{
  "router_score": "sigmoid",
  "routed_scale": 1.5,
  "balance_loss": 0.0108,
  "balance_bias": false,
  "num_key_value_heads": 6,
  "head_dim": 32,
  "qk_norm": false,
  "init": "uniform",
  "beta2": 0.99,
  "decay_fraction": 0.71,
  "train_tokens": 737400000
}
Below are experts of layer 6 (counted from 0) of a mixture-of-experts language model. Rows are named router (the router's row for the expert), down (a neuron's output weights, with its number) and show model dimensions 0-191. Each number is 500 + 25 x the weight over its row's rms, rounded and kept within 0 to 999. Numbers have three digits each.
After each expert's rows: "comes before" lists some tokens at least twice as common just after its tokens as in all text. This comes from a sample of Wikipedia text that the model never trained on. Tokens count by the router's weight.

# expert 11
router:531486497531484516519510525529477501543491502521486513505537495509542517493494531489494482559493454450479488493518454522519537496519498481498454458493465563471519507516539515509488517468484517511506562512497521500467513523504491511448483489517496502511503483505466600463553525476486494478537471500501478471501490469451459507495491483495492486529493533490517495478523510488506515484463500490483498506508487485496483542510515506523504529511522464479478516503462462507506503466509468490544518478466532461512494498484493509518526482560506470496485503476520505512474552544519453473
down0:456518505465494470534492462480490474498481467466464473505498500466478440505431534495495471503531467526484508493505426490495493506495504502527499481511485474477506520481510464483537479466558518514503506490505505484506453519504520498483538493486545468507527510513461500520539497515499501474464446514485505460494471486483525456553532517524539503434465509468491501492470503488469503497502554482495472474535579499514515480490502515478501522512514490509521537494495454489512503467463506520510499460494475521486506499513489492529516458539489506469515497473482489531522495484519486516
down1:436468517504460476518508490498514484510482515481508481504467494465464478550495550482524497538457479506475471520488485484462466503516520519453486499531473504536509502530492498521525536499500481550508481497531477468516486450508486490455520494540470512454493479479519514450505478501503502515551511541529505503494503500526489501499507506540511523440484525472551478529465507525556490488439512520496505521518496513487527458544507478468490478475521493518476516470490503473483461549467494488481526503484504504509470500529467458508461495519472534505522450513500503509489514518488479541
down2:495507493460502514493492452491530491517534518490489505478537459543508464529437536488466505513497496530480474495545500508532478495508503517475524494493431502528530482495500490479499519469462449524491494509467515528492506522533548489520512482498497501480499532509500512501518481503470523551526513470553546561487491510509489458490530490499497491494522523469502519503493501546520461477512539513477571511507479530496503468483503524498509490501475508483518455474492495503482503486512557507483469530481426467490525488502542510497483499505486509482490501451482528469484570486516504471
down3:472531522476459493486501481513532455484484500484504541497498519474499506471488499501509506511508505543480475500472514514509461496488498540506486517459529479522506479482522515509512511472509525515497520503473511494545519494514535491514519430481470459517493535506492486500468472500463477509534460464466456519493491490531532487512488514501491528450499540512462510512483503513469541540497507474456490481484492537523489533521509530467510515522464550501488576450513472535454513530493446540442486494454455488494473499500470493547470515485484513493515495462487513499528506496499543513
comes before: ",", ".", " of", " and", " in", " ("

# expert 2
router:539485499518492506539498520496473510528475488520491514516546473523510510505493512491497464560523457450469530503513465460521513489506553470501456457514479491498518519518511531508495562466508512500510534484506500508476485530519493483434493502523506508510493493509491584452537516477514494502498473486492484500480482482435489510465497493506497465523488527477486515452534513488513532486487505493467505509500512502485464534511515512535513517481498471465489505521462473520491540449527472490549515457472512428499516493481502519507522463518514482494468511486527505472480548537505501481
down0:463512519506476493471517544555471539509483480507533503507521468515502510507528515496526453494510489482480486479525498542518476494493489487485501503469526544512485482500499505580532501494524518468506445511519513500512525478451456470489496511498458572504487512483504526489552512461537512485493431488478525477503461470443519497474488508553521474497493486519478528462489520492487485469493502501490504537532478478478498466465469494504499499474517501495465497546497484539475507476516486460503439487499472529486487490494553490488493495508468495525478527510519439480498474505483499505
down1:520511479466523518516558482520489461534515533479512460463511497504493508507460513517525462482493514489449497455496519496478528521499475516493466482487506535530462551509527514518538514498495495479492543471512506461502507479494474469469504533550502498490502547463481484509511536474463479568470509484509497547492511475519507511501477483478487540491480526495500455551537475506511486484495541491532507562491512515468502510469470491496473516518531516445511455512567481489489520514500493495478519498481457488493486523469513491492450502527494528529505503471550481504521503537492487478
down2:538533482507540495493474490570504532537492516524509503479506476487537498478506425472486511520486469508510490506480537511471447490456469478481475521487523471483507503477487485462515531525486519455518550451499500479504501462518511512485499528502518492514465542535503473517511524492527503498509497514491484549447507515502501489518471501520523495492479512498497519497502543511464491514516561522515506480458486504485499495474485472482467485523446537486499481490486526484475537526479502505507503507460520493521498548553491511462537486521469529540485536511472543491457546497550522513
down3:556543494547469483479476523508480474481495472544481519440440527488470476484499584533516505550448459489517522502458417497509504500489535503512494476527508506516507468478531497509479500499510498529510497541483488533492499512541494500457530520506536500513521516494495510513520491502518495523541505489499513499502495530494489486457509451469473491530508481502477457512513513485477510506514448506506470487472502487534479510507553464488517528455489492474547482517499455508488529508520466467533495518531515485494506482497512513480485516517491499498471558476486522525502502535513509486
comes before: " of", "s", ",", ".", " in", " and"

# expert 19
router:471490514535495541516482545474489502516485482458506485527544506493499521518485536511492461566516473496467463491495458511508514502495501513488484466463472554474516531532515517507479484486479511493503588460528510497485514501519471488448509494457496497529498487493481536497528477492505515491534501498499497478517486472452498477504506490505498445496499505475501442433502538494507541491496508454517540490492472486489500516539511488513512533494529520485478502489466490464495493482511434490543528492494521466474480493521485508510507451519479469480474528492525498494479511548526444467
down0:516536537478471454472469484482532489515506476454524504469557514506483485498498488522495472485468524524497474495487513503502459512517481515524501542509509510562488468443507547508560547523548498511513483461468478440484498503514480526497486513463466513503491518503498464511504505489474520465526501479489554504518484493486474512490529541531454482519485495504504480503489466456532493534514500513511494488507536504470537501500480529486529528517539516514478524488518520466480481498528469521517480547533510480503565510503519476475546525493483506473506489470522518534542511533472531504
down1:527547462477513487535488505496468447492510502478516493498424498488487526484523526460541521494474483530494493522483477453443476543524467537489493476473482497510507493517513520517493513513485472469495494498503514486488440475537488519506481462505499511535520525504507511486527481519493501444486485521494505492446491491514504494445496517464506487530509525507511488464478512510515525489513534435463496516504478496492477534463487481512481486485509493519490503531555484481443481539497533497511491500483534445522515516525499473484485527452439505507519450497474542527476513496476490462
down2:492484450455490533467485482536466516474523529509478519507507512495496510545477520498516482494496458488492544458493466525441500470560503469498473486495500488529550507483490474482482528487490526550500507518553496488480557509474458520492470507491497493504482469497482485463524532487459493509475492494534531468505502471483517515526502521503463501522469516489538496520520508478522511496459453448484474403500509471491531534494476509501505508494496496506482551478502503480485500517480517477516525523475557436502509505511458480477502495492503486540508503505495537466485502473505499519
down3:504507520503492522468490501486510480492486457520537454527486500495500493514480495520523455485492560514489497491512498450472558517481517494525496486524515497503503478485488550477528513492471496474473490500522513490527439534502513477501465484561513509484538535505542505532497476519481482531527520472550474491517496531488534450516505504538516477506469520477546512486493493486511490523464484507492535506509481512456545450465482452517488483508481546452514538494511504469474488496470465463552489476522506514490483521511512490490496494453459493490460497488539486471509429529498508512
comes before: " |", ",", " (", "%", ";", "°"

# expert 28
router:530519511514495501512437517481456500513481495441463513478511514486572522525496492493484499498483490454479518496487466526522516457536517499523488472478493505519513526499485509495490515474461499487481552485527494463492533508529506460437517502561497490518481465483480548490519506477479532482500525537483510494501473518484485483502486499466486526466544533495507465450531488510512553512482524489523530529470537490454466498529459490476469533523504525486498502491471449498479506436486468491509530482438483485498480485493488499507506485509487475488531508486483500515461513509523500453
down0:496479474490499514507499530481530503501480508497465503464448482469517464525518542435515480437525450484502478504478486461487526529513488462509493444480475508538519516520483478504510479496517535491499517520455524465496520449536489484469486514480516501500523514511489544488513480520481480504534536478495504525490451490541489448507485487484542493501529547449501510509502504501461513503512465484485497540501492483572503485509462521509484549496507509511510471540561442509543484512487517518516513486514500460500453495472541511480479496509508472520487486479502514504514530480527522499
down1:500495478532506498473502471490557468478518502485456470485432478504518471509534492532503498516525482570495508482482525469471473513502453496546506516462471437486486468505479463505516474535549536494507529532506479524521525512491510494488503497490511451474468536505514516521485466547485493471493515480477486545458500502514479575518500542496445496519497465465488497510542501485528467533487481513523506509492484498463503533446530507481488490491495468533464493488499510511503479501486475524493494480516488508486495522495506476488472490500460482487533462506525527507532516477496513559
down2:484524532521515465495472481556533510454574486508522518455537501505493480520514540516491520495525516483495475499495479462515493504492510495469511520503453501450505487458499523543508466517493491510509539501477459520471468501497491537513482498463498485481462478532537512500492526477456508487487518511481495519487538530488523487512504520468465563492451465469490448522502486498510509484513464494535449494488522469504494527492543493506528504466450524506517486531536493489545503491506475441543514499468487503467522489481456550452505535496485491525470487490488510514510500482476503495
down3:490496480502502493534511532521479487534481501493500519523521466510514476506520494486514511473483498482506489425471484499504504517519524527518502498505499498533503515436524493533521502445522499476532493493529466486489494460519472497479524472460486483480486464471472471494499448534493502509487482490525564493518482502517514503493519475567569491529471509473495527501501475497472539461510472492451477504516481474483526506537524510479446487462503527554495463502512471525507495482498482467496514502465462470447518517541495462503520514536533477492498504486501541494490517521496445443
comes before: "\n", " The", "==", "|", "The", " He"

# expert 27
router:501500469498518528524489497503501490546527481484495480505502512494528514516499486452480506508495483520489500514495487540475520494506491497520478500514477573489517564506539478551512502490531474515504523465503503503487493494541511495460505474507464480527491475491477549522545497502491513464486498475479455480467490433471526489520466494504472505517486496483521492481485485523528469500464520567501528487507456455491500523501539543479499531526513509523488464476482488522488496475512463473526511486479505480511459471472486487428524460512534483434493473488478501509457464513544488450
down0:486501476537465497483506549532538516546513478516461508551479473503545481487475484548512523477524494526497495485497502482524500532507517496504501499499500494474449453483536523471522506511476545492541511517464498510527460493494530540489496473489495457489493503517531475479503508537445525511504489518532474501484461535479504500495505506481543526468532503525478553524527506521466544535488513473508495533520451499482497518533534504540533506551485479487495496520531485478534519470504487520540437499531523496483502527501494506483515541459482494488498561515477545490480487524491467511
down1:473492489509516516474492514533454548515544519512494518509503461526463485524497517482572527431511497506508519491489493438524538517514538512554515480445510519464515496514523490518539494489501552501486497538471495469487482507501484458487522504511533518473486507438477518500484461589482517493544475493500537505477514469521509477500470517472507522477550476500499487483514478474462530509445495475486484472519495554468506469468464503525497513512508474505471485503505483479504516515528516494511524474495496502489478493469504516476547491513525509522485479469496513532515495513488505493
down2:513549514527453512518501463471510462487562515481490505494480549502516489529499494521496524465569495502515476508506492515486524501512506492504475523492460486558521492485479516539519467487560526486478491500512497471481548467519507489469532511547553496520477484488523478491549497480449466500531506518539487458538485472490518447515511500525460509455518504473528522473509542521501531509541522497503501503473483532537504497501488475520510537497525497496550510521498504506502488501503521475557485494514487484518485509537511522523463524477426491497492509517497517529489510537486480524
down3:497470496554498495530463519511506509501493465465529550512454515506516525478497488476474543449472486506493534484452521482537479507494525523509514535526513466463487508493481496505525551479504538512504534505478491525505535476514487546503474497535499464475465488472507543531456545494555493486482512493474494530507543543484503527482537503497486478509492492453476510495490491479548506519491495546477457487523451511493523540493505484507519485526509471535492469554498504514452473475529447486517523476530486495479487509544476494496485530521514521540456494478498524521520519507513505523
comes before: " |", " 19", " 0", ";", " 1", " 2"

# expert 29
router:481496497527468519521487510517471502505475479486498440522474488477559531467467528475458441563484510507473502505487485485493515469506564492488543465499483514518528508499505472514489514474509532496494548490528446509476501538520521493551469514492480509517503487482450523486523500489517500482481480508486490488493468478454490485516520498489532470542472504516476499513488512477507543473515494511511545481511510463455487510536521538515519502461517502483494541478482473488534473445526446492525559475482511474469499475505490545510521475474521498507491508519473475491462522523499539474
down0:504485548496481477458508545505512497536499524465527563480493507518549511488523526491494473545520476485522496489517528466485522505472538540522500550461479526540484492519521516476536513538477485495481508495520461527484464495562469458523505526491473510506469486475537480517491475507489516515519475518508481489473555492522519491572502472475491523540487507498491510525469506478530479487506510527455469479461534519511513506503527478495513519486516451495444499508491511510495524509471488502494463511493480502530486481500481468495512515537485511542491459486515534541470505535509552461
down1:509515463493499490549494494500490486505479495454494514491495520504510499518523490498498516482515486547487532524502519503433521504476544468534520485488495506510515473476517520501500500447473508503512454476503503501538451490466506505452490489440549534454554532495481533517497474517496497528512475524524452477506531497529478468475500531463516543545482502487494530526507495463536479530535523518489509466461542449477487506470516486540472481499495480524488543485506519530511485501503501509471485455506531465501519541516501513475551465537490511524541473466508507492544504488490467511
down2:476527514508523504492560505525506477506507501492531448515484521474511454501488494520511487516514548488514481506496518514524489538497503534504496491522524495549462535497493472490497485491457472492448462456535478491553489488479516475509477511460539539496477479529520500535518518506489497475519495518495567498501510466474491526495531485547537508504502475520482492519494490464495493485562507503484503517467516519453491507469477461505511510562536492519519476455520488494539480482467546496506516501525521512495572539517501483480521532527526460509509519530484526509514454541498540497
down3:490480540456505477502510451485515538505497471509493494463507479479511500496426501551465530502490499478498487512519505531504469471467492465529480545502455447479470484469505500474487479504501514551534526499532465480494530471532490509466495528476512473527445514529499519538532472503501518497514503485512492517549540546501529508547491515558480482521468431468506517499487524515467516504509464487513484498527524488486485527524493482510492517479488485495477504553511520535480485487487498470511488500490506514550524551478515525481500474541524511476491435496494492480521491512521505527
comes before: " ", " and", " which", " but", " 19", " United"

# expert 5
router:497474506542515515537477501509444536526493463477475474500518530503529521508495518520492492508510507502470484475520474539511535535489539504498483486516505500501513512498543497515508478477505510477502597477497501485458531551501468437499515524510525498516502497474501513456544487500527532526505512493528489479472466508434516508524536516519504521506479547481516487462518508497551538493503540496501494502489499515495486502509510489506511531484547552497488503460476494491500515444484482514561492478460539448533466493495498492473467496509525509471534517491513488507455490509553470487
down0:519473478502511531489461474498482531513449481479526507525475507492532456478497519462467488539465503511515509510495484492495519518562459505472504523486448496517472485512450490512506474491541498552520533489519499482506494507450536467472424486476541494441503487513505515538485558504475473469482494482513475500464500471516491517510483512454481530533520477480503465492524502514529519505493481541531509475488510496493468509511507496492565472530477500484505494525528505510490517548545480530535531534468509520498538528471500510491498516499535516503495467471517523504522513518482547514
down1:481515501471553502451530506541456523518466476508493496456511497512544526476485517475525508472536498544499480510520484477499493497519507523506478504522486519477479490530491483500455484439475479486499460488463502460558498479474454518477478507478489498499441508489507486503511503500512529489519531462469525493555489452526470459485502465514496487483515503535460491507499486508524514469509505538493504532534509504479492486508495516483528485442476508505464497475527523487515467496486516505473508547467477510527512520493517478499495540529507486498511528556478571542456517550525500525
down2:464485494524515484498473543445516471499478508518528518552485483455481492528511495481445507533476485515507495508531520515484492506467493532511477495493535474512495528518522491444482492521552472527526543444494493479507474508525504502511526506551519507505446531509522521545479499510491538469536505499518462473466515535501480464492528462471478493532509508483516486485533454541540524534487475487492508542523487494521511512500529484505521474481489473485507510488476509512529525523553466504548546542497483488454511534511512521507517537505490509503532482537495517506504527488557508528
down3:496522551528472527487497509536477526503519575474503500510493502506530528513538534542497448510537487502482480509504487539542509526474444477479527501490501494505505531527514529532493565499483524471515527493532519477501537514494493502498479445500495501505505470513525537491499503502463507492518482549537563512526499492486475555515519487488482488511467478503503487484504540498493482518512481502491453517538505475508563517500480476482544516488462491513530497529532524513476518476523474508475461486488472510520490494537510506459480483461529521520497462531493553538525467463497503490
comes before: " ", ":", " a", " be", ")", "^{2}"

# expert 4
router:517474525550479513498493509484504513473487500493505483503507522514545502473477508491465514520502489506477481485477471487449525487494502486498544462453471515502526548501493523553481491465477473514495515486514474506459509537524470508544497463498494524514469478500466471509536494480521499471484503496524497495500481430473509460489490503452504493525456478480517497500500567479491535482500477517527555513504521515470509536539514515480501525524522482476499510467453513521531484477474466528545539482497501480500503508493477552469534474503519541473481538506489546481441496527552487471
down0:526500551507495474480539478534509534522472512495518447535514541507558490476541528525546468508477474494503465533496521494524487521541477532486491499527481473519471529516539483459530499494508493468526481510517482511538551502488518494482440543465484473528539480464501518475479506466525526525515490492528510552502499522496513511481474520498471517518508520520502485522519520494499516504527465504499497484476483487489477489535473463552488496572510515492464487487507466481528496483500498487481501516562514484538483474518501455480542450469526489492518515523497507480458526504487474490
down1:516509513497493510497496504495518492472479470497496504557531477486491505496527525461531491479502468494535517520492530504496513519482529473522481507516495465491536537486485536483486484495488490470508511483512580507482441507512479485441522502492556509474507441441473485497520475533508530473548498469477507467473502495453505505473460478489463510475495506557472515517490546457507447477441476482521519500547503540517483505511499501487517496504525467480486489461464492507503511514487510526534514512497485476483466440455508539526517525468509494478506458494513493509496477515508538522
down2:483476498466469561489503572492459529482458482494535508486505504489520505484464474507475502551501487492538493507511512506466526457501528487495525466474469526495511531513491484539486525510494505510491518497464540508484491474513550496494470515523510526512509469505510491487510486507533474525482501503513462538504444475565495480517526528490516469517512522438491477542489516489499474494548507559493538508487471562506490472480451502483467515543492504522519531526468502524542513513521530504498501513501465489501537520486516550545510504497482523492494512500547466538513485532492504481
down3:542516439484480482475536470499518507483491497506485469495431456529507513537496500475521476486494501482507503487465494471484491491477517511515476484515527514476493491489507471487490514483452477483518507478463504543515502511471515480513446515514454519507548502529523472487484492461498504503527492473526477465514512516541497562447557490511521511494521492499506498504461510475523542486447489555470519448477531469472505513463486525482518520510528512500455492519514505473475496458511519523498485503479467519510542475546488522505534442479512498526500474533475521467461512506475528481
comes before: " ", " a", " re", " first", "cc", " f"

# expert 22
router:540504500541498511527501486516428479516491477486490506482500514537548532486457493447482498544496485433498550516505488481512525471519549484492496438513502519481520498513503507498509535490512490532501550468505475501471524514503525473450467499515493484515485460479489543467501518473512487500523494502498465499478490476455469498494494509466513463523477521477495518476516545499483533502476492514493537515500508479457482503532512493550502510508494486459501507501486474519512496447539450500520528492490512438482506478489506554500512483529481474504507486492510477497455557533491511439
down0:541501497507467543514480467511460518500499473518513493495496495459500499476509552491431492500499476447453506500534467502499521522487505489489488494508528484488515497506496515510458488524475506509497513512511460567464514507512494517475492464485469544523512489528527457505503456479523484483532517488444486467538466493473474461473526481494452587499523482502523461496470526490552514520495505505507493534503462547496473457491511510490508490530459507510507469477501522527508515531523493524496490512522477490464512485469512501496514522496472523452516501467524474454497538525466470516
down1:538541516509527488507497543493485507480523504474539483494555488492478489510547507507496524423557484523446496518517511454493456498497496512500523534458517510488503480482514490477476462542538495516502492501501484554524497516498547504489481484448499512477502526509514453467479518497531506531510525462491507533521476527490473500514526499488496525508477447505521487471502527523519478521492479489473543515472480512497495492503482491452519506494523514521524550496527515491484491543505525513476499527469516532486504526528520462482496505468493573538462511519448523529474494492457538494
down2:499508464507488479519463503513509486507485512468500523517436479502484494543498506502485509446484481577506517511518575459499440482527529534494506480531469507468535511434492495510502484511483482485478478530503491482495490542464489553527500509514477503515513526499479458516428493491518485520530535506508473509506478492482497518472521535466533524505476490483507559504509521516451487493525510513525507446473485501501526487517518521480484545455498488514514486528536510508520483463502536493471494472499539496523512502534479496496487476498485544499548498516491508514518520558492502474
down3:481519520465484469505541487512510490530484512451522513495465481537495497524487501498510477436488503511521463527523498477525527490493509500506480515513513493479496478494492501506524497518550524450498488457526516526513490512519579480484461534518526475522506516524544505480517509545564492510500507504416469483471476458515495473467465493494474502463486523494508534481445533465512521479504462480475466522513494493503489493466535474501457498520501510533470521494511462481480508482496548488528485493542498519512493546481510490505505489514483521492489486512510460483525511511456423496
comes before: " the", " a", "ed", "ment", " his", " of"

# expert 6
router:491506517515487529532500542526516539499495481500480497492489492498537518508502517475481453580485449451496483476516440516513547471543524481497506486475515548493540531526518506525504522480521517499490536475471504484505495490553517506490501478526490505519479468487475590494498481453508501503507495528483470475504483490463481511545516506509471481492491516496512489475504502500517519496476473528514499488516521471501494539538517495518505502490518534481473497475490474461503485454533443479542567460478506460483485501502479515500536468508504491512469504503518448492478532518538477467
down0:494477509491560485492535498509479505479493478492578511519470524507538459495498520527522497489495496562555478486509541483531484487476499502486506503502500441515468485507511470500459501539490526526462508406476463506472504499479503453539516466494526554523546506511488475516457528482481483497493461484490487497470474461441523534527512499490488489503484489490491551515518520474501512514494514502498521463467518523487528468509512493510520521522509467511498523487497536467489512508456487510559504486478536481470518518509478487491542516484494507500500469466495490481525492531523519487
down1:490442513522519497494446537501474495510430512481487477463540515479512499515442499495490491484509446522531499515504503527533536534548478534486495498498512523500561518530477457519544466488487465535505491486475511477498485487460506506527524540520523529489489518475511471500534540544493518474493511525514539514492489496497488499528487493499543543519502491540450489480529476546529480491526508455504512524514537453490496485498482540541492443517516543507497495524498484488462487522494490480499481480516492510518517470502477523517552499489459537476508495476488476485479486478491518471
down2:481490458472491525514497488528525496532481528476497493503477519508474488529476481533482480498470479493530518512498520493507487531533505519479481488497473448544518525502531464497530543452471534508479513486481477491476523471488498451528511455466522524477484514507477504483520505510509522528550496515511547498454512515521546512467504509515446524482445472464521552542470524462498498515496544491505494536493488467524519496491490477530525450530502479503523484429511495477516491502525484513524496528516454525483465510473470463493501451508497471506461501530495457506500439507498507505
down3:493468533500521472481509473467478510536544509524491530485571505481490528464512490502510467472507551520505496488496507511521496473487502509510532463513500541503516492469514492485480454485505531526507464480537518495478459509546498500526499500495485516499493494546520485481510477463496516459520481524528475481476523530470510494497475497530504488523464428518476523488476467521555465491499458523481507515478497456531508476457509502539523505470470494455501516491501509482503492537535516485461464485510518501498441544490511487506517515514510528505454515537543517490507558550547507521
comes before: ".", ",", " |", " to", " in", " by"

# expert 15
router:506497483515516487519484502478506496542479458510480516511548488523519489483468492510480480512507481416473527492487464495506538524508549472477467466485487481497510500531463547526509528476492518496504505516504479521453518509509484494469508493525498482534510502497466555465553479458504517490540486489527482473502472459455490481511497498482493491506508500489499509441535493483490531494485513522501495480526533476485480519510512452524473508485487506468499504541485478492482497468551464510565510463463512461527512465449523545510537463506498463501482485482537489482496549547500485466
down0:497534516486513461516494520475475488549532480523465496524445505488499506474502506508475485524506534460489490480509496505500506509485455534478498494488522535509496575514555485514481514465524513505508500500463499516473460508471470491469478537505535520529515486446492496497507505496546496468520487482518503467506514471524475468496502452482508457464543497461517500496499492519437497517488536525472514502525510500497523472499542535488495453509503491510522453515524513446484430485530487510501486523486536506515501471511514483507505477541450547507540527471498529510504524553498507457
down1:488482471513471506470541514486496507483486508477496483456488470480493467508479522499496513523462467521468512522523491524498498472513511503530508472435500542514529460536484496501499485466472477512517431486540517483521507497506505471494518486497485529522473495464498519522532468469457464438518515482497498508514518515450500492499512501474471481525521473472524464496500436551540484508531459493518497521501552502498485504469525507487525482487480502524506463529454514526486489499502496482525503516513544476468522525494540481511531537524430428491478503488524523483510464468490502472
down2:501473504478514455499473454498551501486514477504496490518527543514507503486576489523515523537517552486494507500500454514512481511479501468495493466522478538481479502493495474502549531459511521522516526497510548480505515503533500498526509478502508464487487482526516509520480520465487512447503550467521484488525501489457559512480486466534481515536526543521556543501515449490486512472524471506521485488500501506510498492492498476525497538511503513499506483524495448489507521468552518511481525512476482506484507488510536547456443494533526496461496509546496512480534540457478507479
down3:492510483481468485504488462520489491458531546509503518503500516512531498539504478490510495509514472474458484553488524480503506516491509451517496555470526518530494488448523543498481505458509475511477488502510511501516446514518489477538453516499491518499490487489524465487469497516504520525497508512506438513463502503506526512476527457484483464514520483478492522542467509506504488482504463533478451513490461491524570440463536490452501524521488538508468499465532522513527520556485468523527475499495457499524524479547484520514504483502520508479475486475454488510496500450506467502
comes before: "s", " of", "ed", ":", ".", "ing"

# expert 14
router:525483522492475497510519499502456540537492456437497470531493482509536515494488466488501488501473481508513494519499499532476507484512542495503526490537490493501516491490531480516486507539531519521512535477501479473486528512543539498482494518521447505509502467474503498497539478479503496534495451515497423509471446490429520468525522499464452523516468491494470520476520529532522518487509537551528505493526508515478490503518531513466513501505497520513481484481473533514489518463490444514517537465471474464491481493500460539490515466483486470490506502536512509490445503486519529438
down0:510485472465477521457501491523506506487501504534490481454475473525527546459512524455524502528500502509453500491522509510529514449501491504476501511496490530467491483523524570495474482535518485512454462504521521478503487510533488511507451524531516486531533527538531481550493517548464500460510461483487554476500513488495509458476475493510502496494548463518533488522517496466519473486495506492457487556448497484489459486472488497458466514478508474522495533531513511518502453474473508500524513503518452523527509471473529496451514515473500514519515491481493541519507456507495507490
down1:521511483455454473472493517509502439493474468455519483475429479479489495475509495481473527524513526521475472529487523467498487481496470521518520510487490478514521521512494452498492525532506496445495487470502522517512519486497516508446498512523541535512529484536502480505481501518532490499522548527506475493513495572485528503551504417445474504500495486501481508481475519501489489517464498508515514467513447527489504491464481464519480522501463497531543474498460522491489480515496476508489527477491499492482488524466522522518470461432518487489511510513526518475513506487516449479
down2:518525447488472498532496485495536492464511480480499491506455483534469490500514530503487485529488526502489500525546531505495468482488495486506457492502522491498523472509491498541571483493486528506470490548481513515520465484512464511512481495546519527509509500473534540439486516496488537506506459490472532480454523519445478521527481535528522476495539494522498526500496447509452515499516509531510483475526474541495495489480520522499542479513509523514494546506533547512502550488490540502501528542521487511543506519481522479533514477474465533522474500550481496456546487504506474475
down3:515501497524553489489495502490510465479495485526481443503472501481476477537477491495521532472514536556540494532471494504515491486499502492474474525481465539505488537531526513537517521491477521519474511483539520527518460471524527523509464483494557455470450487494513491547511554470511519489500507495448495499535518498473464529546479502496511531474479463477507493510512486475515499479501516476511484529478499529515537510507516481524523514527486490486482480471503489515523513478506507458451496447501497562502483528476498526498523465512508494507559527456476500470516493561496551509
comes before: "-", "|", "=", " \"", "===", "=="